Experts of a small language model.
Size: width 256, 133M parameters.
Below are experts of layer 5 (counted from 0) of a mixture-of-experts language model. Rows are named router (the router's row for the expert), up (a neuron's input weights, with its number) and show model dimensions 128-255. Each number is 50 + 12 x the weight over its row's rms, rounded and kept within 0 to 99.
Before each expert's rows: a language model's description of what the expert responds to. This comes from a sample of Wikipedia text that the model never trained on.

# expert 27
What it handles: Career verbs and prepositions
router:50 58 47 44 49 55 32 50 11 49 51 43 53 56 43 41 57 40 41 43 56 40 60 47 54 56 49 48 74 22 24 27 47 66 32 51 48 63 38 56 35 40 59 67 22 46 56 51 53 62 49 35 54 51 36 46 56 56 56 50 73 59 34 59 65 42 35 33 73 44 48 43 52 78 56 58 41 67 69 52 61 42 51 51 52 48 48 55 60 76 54 55 60 57 60 45 23 57 62 28 60 45 32 70 50 73 35 51 51 60 47 54 70 50 61 32 53 44 62 57 93 53 42 52 45 49 60 32
up0:39 50 51 57 19 48 71 57 52 62 36 52 50 49 32 56 55 77 60 46 31 50 42 48 75 21 53 57 46 35 65 57 39 51 41 51 51 30 42 60 58 65 56 58 42 49 53 49 44 52 44 34 59 66 34 55 44 85 27 64 67 48 40 48 56 34 47 52 44 47 47 52 63 61 65 50 45 68 45 58 27 54 35 65 46 52 44 69 54 66 41 48 44 41 61 52 47 67 55 53 56 36 20 44 64 49 46 39 55 45 37 58 73 64 58 44 34 40 52 49 48 63 40 57 27 68 42 62
up1:69 55 42 34 31 61 39 37 55 45 57 54 43 33 47 55 39 69 61 57 48 32 57 45 40 47 18 78 55 68 45 51 50 38 45 59 51 63 57 40 31 86 40 51 41 39 39 44 42 65 52 47 50 51 44 65 70 49 28 76 40 44 49 57 40 46 54 44 31 52 42 58 43 51 55 76 44 62 53 38 42 22 49 66 57 74 45 42 51 42 38 64 56 64 53 44 58 42 12 41 46 48 40 35 41 47 48 57 45 70 61 37 45 23 47 62 52 54 50 73 53 46 72 67 49 65 64 44
up2:52 49 44 71 64 64 48 25 67 38 52 38 42 52 38 42 55 39 56 40 47 48 67 39 77 47 45 28 57 66 53 37 67 40 51 47 51 74 15 85 44 51 50 67 41 40 63 62 52 56 45 46 58 38 39 44 43 55 65 39 56 61 43 84 36 35 61 69 53 50 40 45 78 53 44 37 51 56 40 50 40 57 48 43 62 65 47 53 69 49 53 44 43 47 47 55 37 55 41 70 65 39 39 65 53 45 40 56 49 63 40 58 34 56 66 59 61 56 41 56 34 53 62 44 40 52 54 46
up3:55 62 57 39 47 61 41 55 40 53 37 46 54 45 78 46 52 57 70 44 53 57 49 57 58 45 37 56 51 51 64 58 66 50 37 53 29 54 26 63 40 43 31 44 50 61 61 62 39 58 41 61 56 59 62 28 61 55 60 58 49 64 61 40 38 46 40 44 29 67 56 48 47 38 70 25 64 40 29 50 47 43 45 43 55 76 56 45 44 56 49 54 63 35 59 53 62 49 23 47 78 66 35 70 40 53 49 46 59 53 56 41 73 49 43 43 52 46 47 45 40 63 28 43 54 40 56 29
up4:44 59 64 49 46 40 70 57 67 46 55 33 36 58 64 43 52 61 55 41 57 43 31 70 30 48 61 50 69 35 67 75 49 55 49 35 45 43 61 42 34 59 52 79 47 58 44 53 47 50 51 43 56 44 50 55 63 48 57 60 47 39 54 65 34 39 45 51 38 62 45 50 65 54 51 34 42 49 42 37 41 46 22 46 53 49 55 46 43 33 40 46 52 41 49 42 56 48 36 41 56 51 37 43 44 61 48 53 55 52 34 67 34 60 64 44 49 25 57 39 66 85 39 25 78 66 55 50
up5:36 30 30 41 51 59 62 54 68 51 62 50 63 58 46 39 72 52 47 56 62 43 40 53 50 33 47 43 54 58 38 29 77 37 51 43 55 55 29 74 36 60 42 50 60 49 49 50 46 42 48 54 60 61 47 54 73 55 51 56 60 56 52 38 38 52 44 68 34 35 38 63 82 61 60 57 62 58 37 55 47 47 39 35 40 42 41 55 51 56 58 42 52 44 40 59 55 25 57 67 50 56 32 56 50 63 56 28 56 56 41 51 56 52 59 50 53 44 34 44 51 56 49 24 59 22 44 34
up6:65 68 56 23 41 45 63 56 66 39 35 56 60 42 46 53 72 67 29 56 52 52 62 66 61 75 58 48 46 68 42 41 37 30 51 60 50 40 37 46 55 41 46 69 47 32 43 65 69 68 50 42 51 50 56 51 36 43 41 59 57 62 60 45 87 38 46 27 61 69 46 43 59 52 37 59 40 47 48 48 54 50 51 43 31 46 43 45 52 57 62 46 54 67 51 41 33 25 41 56 57 56 37 57 72 52 43 48 50 52 44 49 37 38 55 51 56 70 72 51 36 68 56 41 54 28 50 54
up7:60 57 46 18 63 44 50 55 26 55 54 53 38 44 43 54 43 63 37 57 53 53 37 57 59 31 48 50 74 54 21 34 53 36 43 48 57 53 47 61 79 59 66 48 52 58 61 59 53 55 39 52 57 45 31 40 49 67 62 37 82 38 57 56 60 41 30 47 55 34 42 42 55 55 58 40 41 31 66 53 38 43 23 47 51 35 49 54 55 58 52 54 69 74 50 39 58 65 43 55 52 78 44 55 51 59 59 37 41 50 41 53 40 59 58 30 22 53 16 57 58 60 35 39 42 54 65 50
up8:55 60 69 27 50 40 74 53 48 71 39 69 48 49 45 50 41 66 64 72 54 58 41 60 40 48 49 41 61 61 24 53 43 61 29 55 38 48 46 58 49 31 46 43 42 33 62 34 65 58 44 37 58 54 64 58 44 52 44 44 43 55 51 50 39 47 54 37 42 45 55 32 52 44 49 47 52 65 34 49 51 70 68 50 59 40 45 51 45 41 20 55 61 39 47 37 53 51 76 66 35 38 40 34 29 55 56 55 54 60 45 47 48 49 50 25 22 63 44 75 56 59 63 56 30 45 45 40
up9:68 63 63 42 58 59 47 48 60 36 44 38 40 50 36 53 52 41 56 62 50 36 72 52 48 21 48 41 34 52 42 31 63 31 12 62 43 52 10 46 57 35 50 48 42 55 53 56 45 43 50 38 50 46 68 51 56 56 74 46 39 57 18 60 68 67 42 60 61 48 48 38 61 59 48 57 60 51 42 68 46 58 58 39 56 48 50 41 70 46 43 52 54 49 53 53 57 46 73 38 40 23 36 59 38 80 32 37 58 47 52 64 41 45 65 55 51 54 62 51 43 58 63 57 47 43 26 41
up10:49 64 74 56 64 49 48 40 53 55 47 38 32 47 41 35 54 55 53 51 47 56 51 30 34 37 33 45 31 37 45 35 29 50 50 50 58 77 37 64 42 41 40 43 40 34 45 51 38 78 52 57 51 53 46 61 59 70 42 26 48 51 62 42 60 51 50 44 63 46 54 45 40 50 51 45 72 74 43 69 52 41 52 54 48 29 49 46 38 65 64 64 44 67 55 42 84 51 55 70 58 44 40 48 45 42 67 55 48 54 63 51 52 28 57 61 46 45 61 56 54 44 26 74 38 62 60 61
up11:47 63 45 32 26 62 40 51 38 45 68 54 64 60 65 55 61 40 53 51 62 55 66 68 59 48 46 43 50 25 32 73 55 35 42 36 54 61 47 42 54 42 55 46 63 38 53 53 63 56 54 82 77 26 62 62 67 57 46 51 63 62 38 58 71 44 42 55 66 33 42 39 57 65 58 45 41 39 65 44 53 46 58 43 51 54 47 62 34 40 38 40 44 56 61 45 30 44 58 53 59 65 45 76 65 43 49 55 59 56 66 63 55 55 40 42 45 47 58 45 53 43 53 23 43 57 66 52
up12:43 65 44 40 51 66 51 51 46 59 42 42 58 50 63 51 41 38 62 59 53 32 46 33 53 36 19 44 43 53 41 52 41 56 61 52 54 43 39 63 82 44 50 74 50 53 46 46 46 38 52 42 67 56 56 53 81 56 45 78 45 51 66 56 62 42 28 65 51 65 62 40 51 33 51 30 55 21 45 35 62 37 35 36 53 39 61 44 42 59 44 36 32 56 40 67 59 74 45 60 67 49 56 31 53 57 45 40 53 32 38 39 48 30 63 54 67 36 36 28 31 60 51 39 44 54 57 65
up13:56 51 48 45 44 62 46 62 61 41 51 48 33 65 65 39 73 31 41 52 48 51 55 37 36 43 62 16 53 44 48 60 39 53 51 47 77 55 61 50 58 50 46 58 46 57 36 34 67 55 40 39 57 41 40 48 57 46 52 52 51 40 73 50 51 62 36 67 41 56 43 51 62 76 32 63 59 56 66 66 53 65 45 39 41 74 43 45 40 57 72 63 30 83 60 67 46 43 32 40 24 47 31 53 76 45 48 47 28 82 52 63 55 42 55 58 35 47 60 48 43 35 60 59 59 46 40 47
up14:59 40 66 46 56 46 52 36 62 66 35 30 57 46 43 47 54 53 36 35 49 51 48 50 58 77 60 42 59 49 31 44 85 53 42 51 18 44 44 56 51 51 62 49 63 72 70 66 41 60 62 47 40 49 50 59 63 56 56 55 46 47 38 54 45 23 59 62 36 42 38 55 51 58 48 23 57 49 31 55 32 54 39 33 61 67 58 60 65 47 71 35 49 36 50 45 37 39 57 38 64 49 37 63 35 65 68 44 55 45 68 37 47 56 54 48 69 51 56 43 47 55 68 73 53 65 45 39
up15:37 31 52 62 53 52 63 66 56 82 32 65 52 67 36 37 45 45 38 45 65 52 39 47 74 57 36 48 52 49 61 49 61 40 42 65 68 54 42 30 17 35 67 35 36 47 51 61 30 59 35 47 69 44 62 47 42 46 55 43 41 33 49 45 54 29 48 59 53 68 66 40 64 41 43 37 55 64 51 27 49 54 49 56 37 65 71 38 42 44 55 54 67 66 67 58 71 51 29 45 53 57 43 69 57 43 37 43 63 51 53 23 42 48 56 67 51 51 55 44 59 44 55 73 36 54 51 60
up16:47 52 59 51 60 47 44 65 56 55 38 31 38 50 56 37 53 55 61 60 78 63 59 48 52 46 64 60 37 46 77 44 59 62 41 47 75 54 34 57 79 64 50 37 37 57 54 58 48 40 54 28 61 35 51 36 34 47 69 42 28 62 61 60 49 56 51 49 44 61 47 26 47 31 35 41 45 60 46 48 51 52 43 56 66 55 61 63 56 48 66 42 56 58 52 61 35 52 57 31 42 51 55 26 53 69 65 55 51 45 32 65 41 35 52 63 38 73 42 40 61 59 37 48 52 41 42 58
up17:74 29 44 34 37 60 62 58 41 64 58 51 50 42 56 52 65 52 59 37 58 70 47 39 65 48 45 66 57 56 40 52 58 66 41 31 43 43 26 57 51 51 54 31 47 57 62 51 50 52 38 34 42 34 36 55 60 45 64 47 65 33 50 36 67 32 47 34 46 34 29 24 40 48 54 50 53 60 56 46 69 50 54 24 70 38 68 45 49 62 48 45 43 69 32 50 64 54 35 43 54 62 80 64 71 61 53 62 70 61 38 70 30 60 62 57 46 38 66 44 45 50 55 48 53 38 65 53
up18:51 26 37 35 58 58 42 73 64 41 47 43 38 31 64 35 73 37 38 67 92 46 48 61 37 64 48 46 44 50 64 59 67 53 83 47 21 48 52 38 46 43 56 41 59 58 37 57 31 41 53 30 63 51 32 47 63 66 38 37 55 67 40 24 39 68 43 46 58 30 61 46 47 61 51 55 40 42 57 56 48 51 52 42 68 38 41 44 52 66 55 22 56 60 26 67 26 51 62 51 60 31 64 51 55 34 39 55 57 72 37 55 54 46 65 41 63 56 45 59 58 49 49 36 42 30 55 42
up19:58 63 54 53 36 57 56 66 55 59 54 49 41 64 52 65 52 48 45 60 20 59 40 33 46 50 41 50 67 51 42 69 53 55 57 56 60 55 57 42 42 55 45 46 60 47 37 56 44 29 72 41 47 65 62 60 50 63 60 62 48 57 46 50 41 51 33 73 38 65 44 69 58 39 36 51 56 20 53 58 51 35 42 55 30 64 62 35 60 42 46 50 46 61 59 54 38 41 40 73 48 26 33 47 50 50 48 61 51 58 44 47 47 42 49 49 54 69 41 47 43 45 56 65 28 34 57 39
up20:53 69 53 66 36 50 50 47 42 36 29 47 45 57 38 62 47 50 47 47 48 49 41 48 37 50 62 39 47 65 59 56 29 59 49 67 39 43 45 60 29 54 74 65 49 62 57 65 60 50 56 47 77 70 25 61 52 57 50 67 25 61 66 43 68 42 49 42 55 64 49 53 40 32 64 38 45 69 52 41 74 49 46 57 52 56 63 62 20 54 43 49 55 50 56 64 34 50 62 32 43 66 64 36 48 50 57 59 57 35 60 66 41 60 64 52 40 22 36 59 27 65 53 71 56 58 25 26
up21:49 54 47 39 32 46 38 43 67 56 60 37 23 59 66 39 52 42 42 50 51 55 71 49 41 58 49 62 71 65 66 36 45 48 35 19 43 40 31 32 56 45 40 57 51 42 40 53 49 40 46 20 52 52 45 39 42 52 53 67 64 51 42 45 54 53 52 61 42 46 54 53 56 70 66 40 53 63 56 38 51 27 52 47 50 72 61 40 52 76 48 67 39 39 67 47 46 50 44 69 63 65 52 58 35 57 38 35 70 65 64 38 51 61 82 50 35 55 50 36 49 58 59 37 44 60 43 58
up22:69 60 50 50 43 76 70 35 57 58 35 53 27 44 43 58 37 50 52 48 39 58 60 70 33 48 54 60 54 47 51 61 42 42 44 42 37 73 38 34 59 60 57 41 51 53 44 27 61 46 38 42 54 54 58 72 60 74 42 62 49 54 47 61 32 52 69 60 51 35 36 29 55 66 46 36 55 62 52 44 46 61 65 50 61 47 40 57 50 40 45 43 69 47 53 63 76 55 43 55 44 55 40 66 56 67 45 37 41 76 62 52 37 39 74 47 45 53 40 36 47 54 39 62 52 62 47 55
up23:50 21 26 43 27 48 50 42 49 53 54 64 56 72 32 53 67 38 34 47 38 48 33 48 43 56 29 57 63 44 64 48 52 48 30 28 38 66 59 59 62 40 51 61 52 27 38 52 77 54 59 62 30 51 48 41 67 26 41 53 33 59 60 47 44 40 45 22 41 59 60 61 38 44 54 54 59 60 56 77 57 50 37 61 39 51 57 73 60 66 48 58 58 53 47 16 61 41 85 58 28 56 47 37 71 59 31 26 48 55 64 59 45 68 66 29 36 50 74 53 43 33 48 66 45 55 54 44
up24:53 43 64 28 31 72 48 39 33 54 55 60 52 46 42 35 59 45 49 49 54 45 54 55 48 60 43 45 57 42 55 47 64 56 61 57 64 59 37 47 51 43 30 56 59 36 57 52 64 42 44 45 47 49 50 39 59 67 60 38 61 30 63 67 58 52 34 52 59 16 40 57 61 44 58 59 37 37 78 59 59 28 43 49 45 37 55 34 83 54 45 60 61 50 60 54 30 76 63 53 72 53 63 54 58 72 56 39 47 42 52 59 72 68 49 56 48 23 56 54 63 66 63 45 45 34 58 44
up25:37 48 36 40 32 74 66 55 51 59 68 61 48 48 50 73 36 32 72 57 50 49 57 45 73 48 59 36 73 46 47 46 52 62 49 66 53 36 36 60 45 46 54 59 49 50 52 34 48 44 43 38 57 51 54 33 34 37 64 30 50 40 39 50 60 33 54 54 40 79 38 36 45 52 71 56 64 68 48 52 46 51 62 41 55 26 60 58 70 67 37 60 41 53 29 68 26 39 42 66 63 54 33 49 27 59 54 49 57 49 47 50 43 71 54 36 52 32 44 43 68 45 48 41 42 61 45 80
up26:40 61 54 70 36 35 42 41 62 39 50 53 78 60 74 50 47 25 38 67 39 43 52 53 71 64 49 48 51 58 58 65 46 37 54 55 42 60 63 23 43 54 46 51 49 53 49 62 44 56 62 72 52 31 55 47 43 39 44 59 49 55 56 46 62 50 54 51 77 43 54 42 63 52 35 70 60 59 45 65 36 36 56 45 30 31 58 31 43 49 46 68 62 39 43 43 48 70 53 65 60 78 54 61 39 58 42 47 49 39 58 30 66 54 45 59 45 44 60 41 52 59 55 34 50 47 54 52
up27:66 58 57 63 42 57 47 64 33 24 31 46 49 54 37 49 58 71 32 47 74 58 43 61 44 62 42 42 57 27 48 44 34 75 36 58 42 36 41 43 43 32 64 49 51 50 47 49 37 62 68 39 42 53 60 54 37 46 34 54 47 65 66 31 54 55 57 49 43 51 41 58 68 59 42 48 44 51 72 61 60 52 49 51 70 70 56 37 47 48 45 39 45 62 41 56 52 55 53 60 60 39 79 77 55 50 51 72 61 66 77 59 39 46 48 51 50 39 29 31 51 35 59 45 37 46 25 24
up28:51 40 64 46 48 28 36 50 42 56 47 56 56 49 36 50 56 55 28 70 48 57 41 40 42 40 39 63 68 71 58 46 41 51 54 59 60 60 60 61 52 32 50 69 60 35 52 62 78 39 51 34 38 53 63 41 44 47 56 42 61 70 30 47 50 51 69 63 78 40 67 45 52 35 59 45 32 83 58 51 43 55 65 32 54 37 41 62 53 67 58 61 62 53 61 58 81 75 36 60 43 51 66 76 33 50 78 60 56 53 60 42 66 47 26 57 54 40 51 45 55 51 47 44 35 37 43 48
up29:45 54 57 40 50 51 33 57 42 52 72 42 44 73 55 66 50 42 49 49 42 48 51 42 50 63 42 29 62 55 59 44 49 54 44 69 73 63 59 45 32 55 53 55 57 50 50 73 48 42 34 55 47 33 57 56 58 23 43 39 48 38 62 69 39 87 53 48 38 63 72 55 46 51 43 46 52 42 57 62 64 48 51 45 39 49 42 46 57 26 28 76 58 62 20 65 62 39 42 55 61 82 35 54 34 52 41 60 60 50 74 54 68 73 36 37 41 45 63 45 63 31 58 44 33 43 48 38
up30:63 67 74 68 30 43 42 55 57 38 55 51 44 44 46 27 53 43 59 50 74 66 58 60 56 47 51 51 38 46 45 68 32 49 63 53 46 48 56 64 65 58 72 65 57 50 36 60 70 46 57 25 59 58 40 39 57 44 46 35 50 53 64 67 58 60 50 49 31 59 48 55 39 51 46 46 64 60 48 23 34 47 78 50 64 36 41 44 48 32 45 74 44 46 43 56 58 48 44 44 51 78 29 32 50 32 57 69 45 52 53 32 69 47 77 50 43 39 59 62 24 46 71 31 32 52 56 63
up31:60 35 36 41 59 55 57 40 60 69 50 71 59 77 42 31 45 61 53 46 66 63 48 69 50 56 81 55 50 56 37 35 58 58 41 62 47 76 23 64 42 49 55 48 51 43 56 60 63 24 54 61 57 47 49 38 57 30 66 51 62 45 35 43 47 47 68 28 56 26 40 54 43 53 53 48 43 74 67 55 66 56 40 65 42 31 51 66 58 63 49 59 53 71 59 52 48 32 46 50 66 38 59 61 61 57 40 25 65 55 37 34 38 51 70 53 42 36 56 85 45 38 47 29 46 32 51 70
up32:53 55 55 51 50 75 20 61 38 67 34 47 44 36 62 58 47 41 47 50 52 53 51 49 42 59 70 40 50 54 46 69 26 66 41 48 27 34 29 29 57 36 53 59 57 36 50 52 61 40 42 54 52 35 43 45 73 49 44 56 74 49 48 58 43 44 69 70 46 38 58 44 60 51 62 58 50 51 55 51 70 55 48 29 69 68 45 45 64 29 56 35 59 39 28 70 56 47 64 33 75 36 67 67 62 44 57 51 59 63 46 62 63 64 54 46 46 74 68 42 40 44 37 57 47 48 44 61
up33:61 43 40 35 26 27 36 46 62 24 67 49 38 58 38 56 33 47 64 46 64 56 35 64 48 61 50 60 42 37 61 59 36 57 48 58 46 47 47 57 56 48 33 36 62 62 41 42 41 56 66 61 33 45 58 59 57 26 53 48 46 34 52 69 52 38 60 42 42 49 24 40 38 65 67 63 45 62 41 50 60 35 33 41 53 25 41 56 62 39 71 23 45 28 44 36 25 66 63 63 44 66 53 57 45 75 46 52 70 63 40 53 49 45 44 44 52 57 61 51 54 62 39 48 67 48 43 48
up34:49 52 47 38 21 57 36 50 11 55 52 32 26 51 66 52 53 49 35 52 35 42 33 30 61 38 56 55 44 48 53 59 49 41 40 52 41 37 46 64 45 45 64 63 33 37 44 40 35 75 47 65 58 66 29 58 45 64 38 60 49 39 37 56 60 49 46 50 41 56 42 55 69 62 64 46 52 42 48 50 41 40 70 37 57 65 56 34 43 40 33 72 60 50 71 72 62 43 56 42 58 59 48 69 53 56 56 46 40 63 63 54 65 57 51 19 44 57 78 27 36 48 33 49 72 47 58 56
up35:47 43 58 56 35 59 32 47 43 53 59 28 48 38 71 56 45 31 61 59 46 45 56 61 56 60 59 48 67 25 51 48 51 32 44 50 47 42 37 49 52 58 51 40 41 72 51 49 36 50 43 48 47 58 37 63 35 68 31 43 45 46 35 42 43 55 57 37 48 49 45 49 38 53 51 46 65 38 41 37 74 43 42 57 45 44 45 41 67 53 54 65 72 44 59 42 39 48 44 74 38 54 33 74 71 69 56 31 53 64 59 82 69 62 75 48 45 34 48 50 74 65 31 63 39 44 41 69
up36:51 53 49 71 41 57 58 32 69 46 56 62 54 43 44 57 39 53 73 59 52 42 52 53 29 76 38 51 36 44 39 12 52 57 30 54 71 48 59 60 43 64 41 52 34 41 49 33 38 29 48 27 54 35 29 51 43 67 43 46 67 46 30 46 46 34 60 42 63 38 49 29 41 57 42 48 61 44 54 59 59 54 48 38 43 47 66 54 68 49 58 68 56 44 45 51 54 47 60 46 49 62 34 39 42 69 37 59 57 44 42 42 61 33 48 42 63 54 55 46 47 47 65 37 27 56 41 49
up37:46 25 36 51 69 37 65 57 50 41 29 44 37 66 50 58 47 55 52 52 60 38 50 53 56 67 38 52 30 50 61 41 51 38 65 52 54 52 66 62 44 52 25 33 45 35 41 54 34 55 60 57 41 52 53 52 34 61 45 25 71 36 63 45 39 56 67 73 60 53 56 58 44 74 24 39 67 43 52 48 77 53 48 50 48 41 29 50 52 29 35 45 51 59 48 57 63 43 53 41 53 47 35 67 59 39 23 24 52 49 53 79 40 33 44 55 52 42 49 54 24 57 59 53 45 71 54 56
up38:43 61 32 51 56 63 50 51 49 46 36 57 32 49 59 49 47 35 51 43 49 56 39 56 53 48 60 52 37 49 67 66 50 51 72 38 16 47 52 39 57 61 37 57 72 48 41 62 42 50 48 64 53 48 63 53 63 31 51 54 55 47 33 59 43 54 61 60 49 56 43 56 53 47 39 55 70 46 20 48 35 42 39 26 35 49 49 56 49 46 41 81 36 54 28 43 64 52 66 50 40 72 60 36 65 35 51 61 39 48 31 50 53 64 37 73 57 53 70 59 60 60 51 61 45 50 37 51
up39:68 48 48 61 33 46 64 55 22 55 44 34 42 44 27 46 49 47 52 58 58 43 41 58 59 58 48 53 48 20 43 62 61 63 52 31 61 40 63 17 29 44 42 52 50 48 26 51 45 56 34 21 32 47 51 69 43 55 30 50 38 63 55 56 50 36 36 44 65 62 50 43 50 54 37 52 44 47 58 35 52 58 45 48 36 60 50 47 44 66 68 70 61 22 36 56 50 67 65 36 44 34 54 49 30 51 57 66 56 48 44 53 59 52 79 45 69 69 70 68 39 49 39 44 34 56 40 48
up40:55 30 49 47 39 58 67 48 28 57 45 55 52 54 57 73 54 55 66 46 61 39 45 61 45 50 39 53 45 41 45 58 41 55 32 56 57 44 49 31 67 62 43 52 63 49 44 41 55 30 40 55 59 45 54 44 49 47 35 65 57 62 31 53 79 41 43 53 40 54 46 51 44 43 54 11 37 44 42 74 30 48 46 27 53 49 56 36 58 49 57 75 53 30 57 71 60 50 46 52 63 75 53 55 71 54 49 62 50 62 45 34 52 68 54 49 25 33 55 62 61 58 49 33 37 29 58 37
up41:23 56 50 34 66 52 47 69 49 57 26 56 38 66 46 55 33 54 25 64 54 51 80 21 34 64 52 49 52 44 56 59 60 54 49 36 62 70 58 50 47 42 61 59 29 57 40 63 58 42 45 32 60 69 47 26 31 54 52 61 42 60 55 72 29 43 49 36 72 51 37 58 47 35 68 44 31 49 70 55 59 59 58 22 62 38 80 48 45 43 73 46 44 33 41 56 38 46 64 36 24 46 57 35 56 71 46 54 50 43 62 52 31 64 49 37 55 37 39 60 34 50 50 65 53 36 49 57
up42:49 41 52 50 57 59 35 42 51 48 69 50 48 56 61 47 52 45 46 62 51 46 39 45 61 45 79 37 53 41 26 65 58 64 48 50 49 49 68 77 44 38 45 43 60 46 56 45 60 46 54 58 38 54 44 41 39 58 42 41 51 48 35 64 54 56 43 36 51 53 49 45 43 35 43 50 64 36 43 56 70 84 26 36 51 57 25 28 35 62 37 57 43 30 59 34 54 44 68 50 62 48 71 47 52 47 40 60 72 59 43 47 68 61 60 42 65 40 68 52 55 32 77 50 58 50 34 45
up43:53 44 23 41 54 51 49 71 56 51 35 41 56 65 42 38 50 44 48 30 49 29 34 26 60 50 35 41 48 46 17 50 59 51 48 69 34 50 55 33 42 62 43 72 50 58 59 36 51 65 55 36 53 61 57 35 46 74 21 53 53 51 51 53 34 54 37 52 47 54 44 49 44 58 72 51 42 38 36 50 49 63 65 49 70 51 39 38 47 38 45 47 46 54 54 41 50 41 73 39 43 52 61 45 69 18 62 70 51 40 63 46 73 67 47 48 67 51 67 44 53 54 64 61 63 60 57 40
up44:36 50 20 55 42 41 65 65 25 67 49 35 46 48 47 51 36 48 59 55 54 39 44 50 66 28 35 37 49 46 29 52 33 45 47 32 41 59 46 67 66 31 56 27 42 52 47 64 35 70 68 53 44 35 61 63 44 46 49 51 63 35 46 55 68 55 54 45 66 33 43 29 51 48 67 73 42 32 47 54 36 41 35 67 57 57 45 61 61 50 50 47 52 60 63 70 37 47 51 49 55 58 59 41 34 41 56 58 52 43 31 52 56 60 47 43 51 33 50 55 50 39 40 51 50 61 50 66
up45:63 75 63 60 59 37 55 54 40 35 33 53 64 41 65 52 45 53 53 36 45 42 52 59 68 37 50 46 36 44 39 49 41 42 38 46 70 70 56 55 60 42 48 72 46 35 67 46 60 47 54 66 65 32 55 47 63 70 47 49 67 40 51 69 41 35 46 39 50 53 69 49 49 46 29 63 30 52 63 63 26 50 60 53 26 39 59 19 57 39 62 53 46 37 50 49 32 64 48 40 50 48 52 43 52 58 69 66 65 48 46 51 47 45 39 69 47 45 39 65 64 65 80 52 47 44 54 51
up46:63 48 88 53 43 58 51 36 27 33 72 36 50 24 64 49 49 61 63 46 72 50 55 57 48 53 52 43 62 50 41 51 65 34 39 48 42 55 45 40 60 38 57 44 57 43 50 38 46 43 26 56 38 19 54 52 46 57 56 56 32 43 52 55 57 45 58 52 47 63 44 38 53 55 51 54 43 63 42 28 70 79 76 40 42 32 44 60 41 54 49 65 52 59 29 80 26 48 41 39 41 70 71 69 55 66 62 37 61 52 21 59 47 29 37 35 56 56 34 56 49 67 37 65 37 52 60 65
up47:52 51 56 74 45 43 45 51 60 57 55 44 52 64 60 37 49 39 29 57 68 46 48 43 49 63 51 68 61 48 61 62 68 39 45 45 54 34 76 43 56 57 64 67 53 62 26 52 58 23 59 50 39 47 58 45 59 30 59 38 44 47 39 52 52 59 33 41 77 43 76 47 42 45 65 66 41 61 44 38 58 51 46 52 56 52 36 13 44 54 61 44 60 39 36 44 32 26 64 43 37 43 52 61 69 41 37 40 58 51 40 62 50 55 55 42 43 31 49 68 28 47 46 30 27 72 40 40
up48:49 32 55 47 22 43 67 64 68 33 68 46 30 48 62 43 74 33 60 30 31 45 64 55 52 25 38 63 40 44 52 23 52 40 52 64 49 64 58 59 37 50 49 19 40 42 48 38 68 74 51 58 52 65 34 49 49 42 56 56 37 68 46 58 49 33 62 40 51 53 46 56 65 69 44 59 50 49 62 21 51 29 45 68 50 58 39 44 53 65 52 32 47 47 50 53 52 73 66 45 51 55 74 37 55 62 68 46 58 41 31 46 37 64 54 31 47 57 50 52 71 50 69 42 56 48 75 58
up49:65 45 53 24 36 37 62 48 50 55 50 48 38 23 41 56 41 48 72 72 25 67 61 55 56 57 65 57 31 49 40 51 57 81 36 61 49 46 65 44 56 27 49 54 54 46 51 41 62 56 48 63 33 37 46 55 67 43 52 15 47 38 41 63 66 52 55 50 68 70 62 58 36 35 37 46 28 58 52 61 67 56 61 62 59 48 54 58 44 62 58 41 51 71 43 65 27 64 51 43 42 49 60 53 34 47 38 58 62 33 32 59 71 65 47 39 40 56 42 37 47 54 57 51 67 63 52 33
up50:56 48 56 61 52 44 33 49 47 66 43 74 35 49 40 44 46 58 50 59 50 55 78 60 47 42 64 66 48 27 68 38 58 64 29 45 47 55 73 38 49 45 70 48 30 55 57 34 36 43 52 33 47 64 37 65 35 43 52 49 33 39 47 60 53 59 45 58 48 46 54 40 58 26 58 41 70 46 68 57 55 65 26 69 32 52 53 44 37 59 60 51 43 63 73 54 76 50 54 39 27 69 56 27 59 17 46 52 50 46 48 60 45 55 58 52 53 34 51 67 59 39 54 63 62 37 32 44
up51:37 49 42 53 45 77 49 57 28 53 65 37 38 48 62 37 56 58 54 19 41 72 45 53 32 32 24 47 67 56 66 51 41 70 75 53 30 55 54 38 46 63 40 67 55 37 47 52 74 39 62 60 70 49 40 55 63 39 45 55 65 49 50 52 39 57 49 59 35 60 52 43 68 61 63 56 46 24 55 43 41 36 48 67 67 53 55 58 32 41 47 56 44 53 30 50 52 37 55 63 48 57 41 54 50 52 64 55 52 57 55 44 47 68 70 19 57 37 47 35 51 48 58 34 61 47 54 49
up52:64 39 50 44 65 40 44 51 59 40 53 37 31 57 40 42 45 38 31 56 71 56 32 59 58 51 66 45 41 48 65 69 55 64 47 62 40 41 50 36 56 51 39 41 52 50 40 74 63 38 55 56 33 51 48 39 27 53 45 40 65 41 39 60 26 46 67 29 50 42 48 57 37 48 60 58 48 41 62 60 52 31 68 50 55 48 58 40 63 52 39 56 46 49 52 60 40 56 45 53 21 65 70 43 43 53 33 48 55 46 38 86 55 67 40 78 25 46 66 58 68 57 65 27 37 68 33 67
up53:39 57 45 11 75 45 26 50 45 46 51 45 57 33 59 40 55 52 63 49 46 65 42 32 44 39 36 48 65 42 74 60 43 36 59 54 66 68 62 40 63 20 40 64 81 64 50 42 58 65 60 46 23 71 74 32 32 67 54 74 53 78 41 58 47 42 45 68 62 58 69 54 71 49 55 47 27 34 53 73 70 60 41 49 56 64 41 47 68 58 58 28 38 46 39 31 56 37 49 42 37 44 68 56 43 48 42 51 43 65 47 74 72 40 33 45 56 58 62 43 52 51 48 56 33 63 60 39
up54:69 46 51 50 57 64 38 40 55 54 53 38 31 52 66 57 46 39 23 61 49 40 50 76 39 57 42 43 71 44 37 48 58 43 55 52 47 63 71 63 70 54 39 31 54 40 41 47 55 61 57 43 55 54 50 26 57 67 43 27 48 24 63 56 57 42 40 39 26 38 29 56 47 62 49 51 33 37 79 38 85 38 32 52 65 44 66 51 52 40 66 61 39 56 54 44 32 32 57 62 64 30 39 32 48 62 39 43 30 46 62 64 44 55 65 38 69 59 57 43 57 37 45 64 46 52 41 61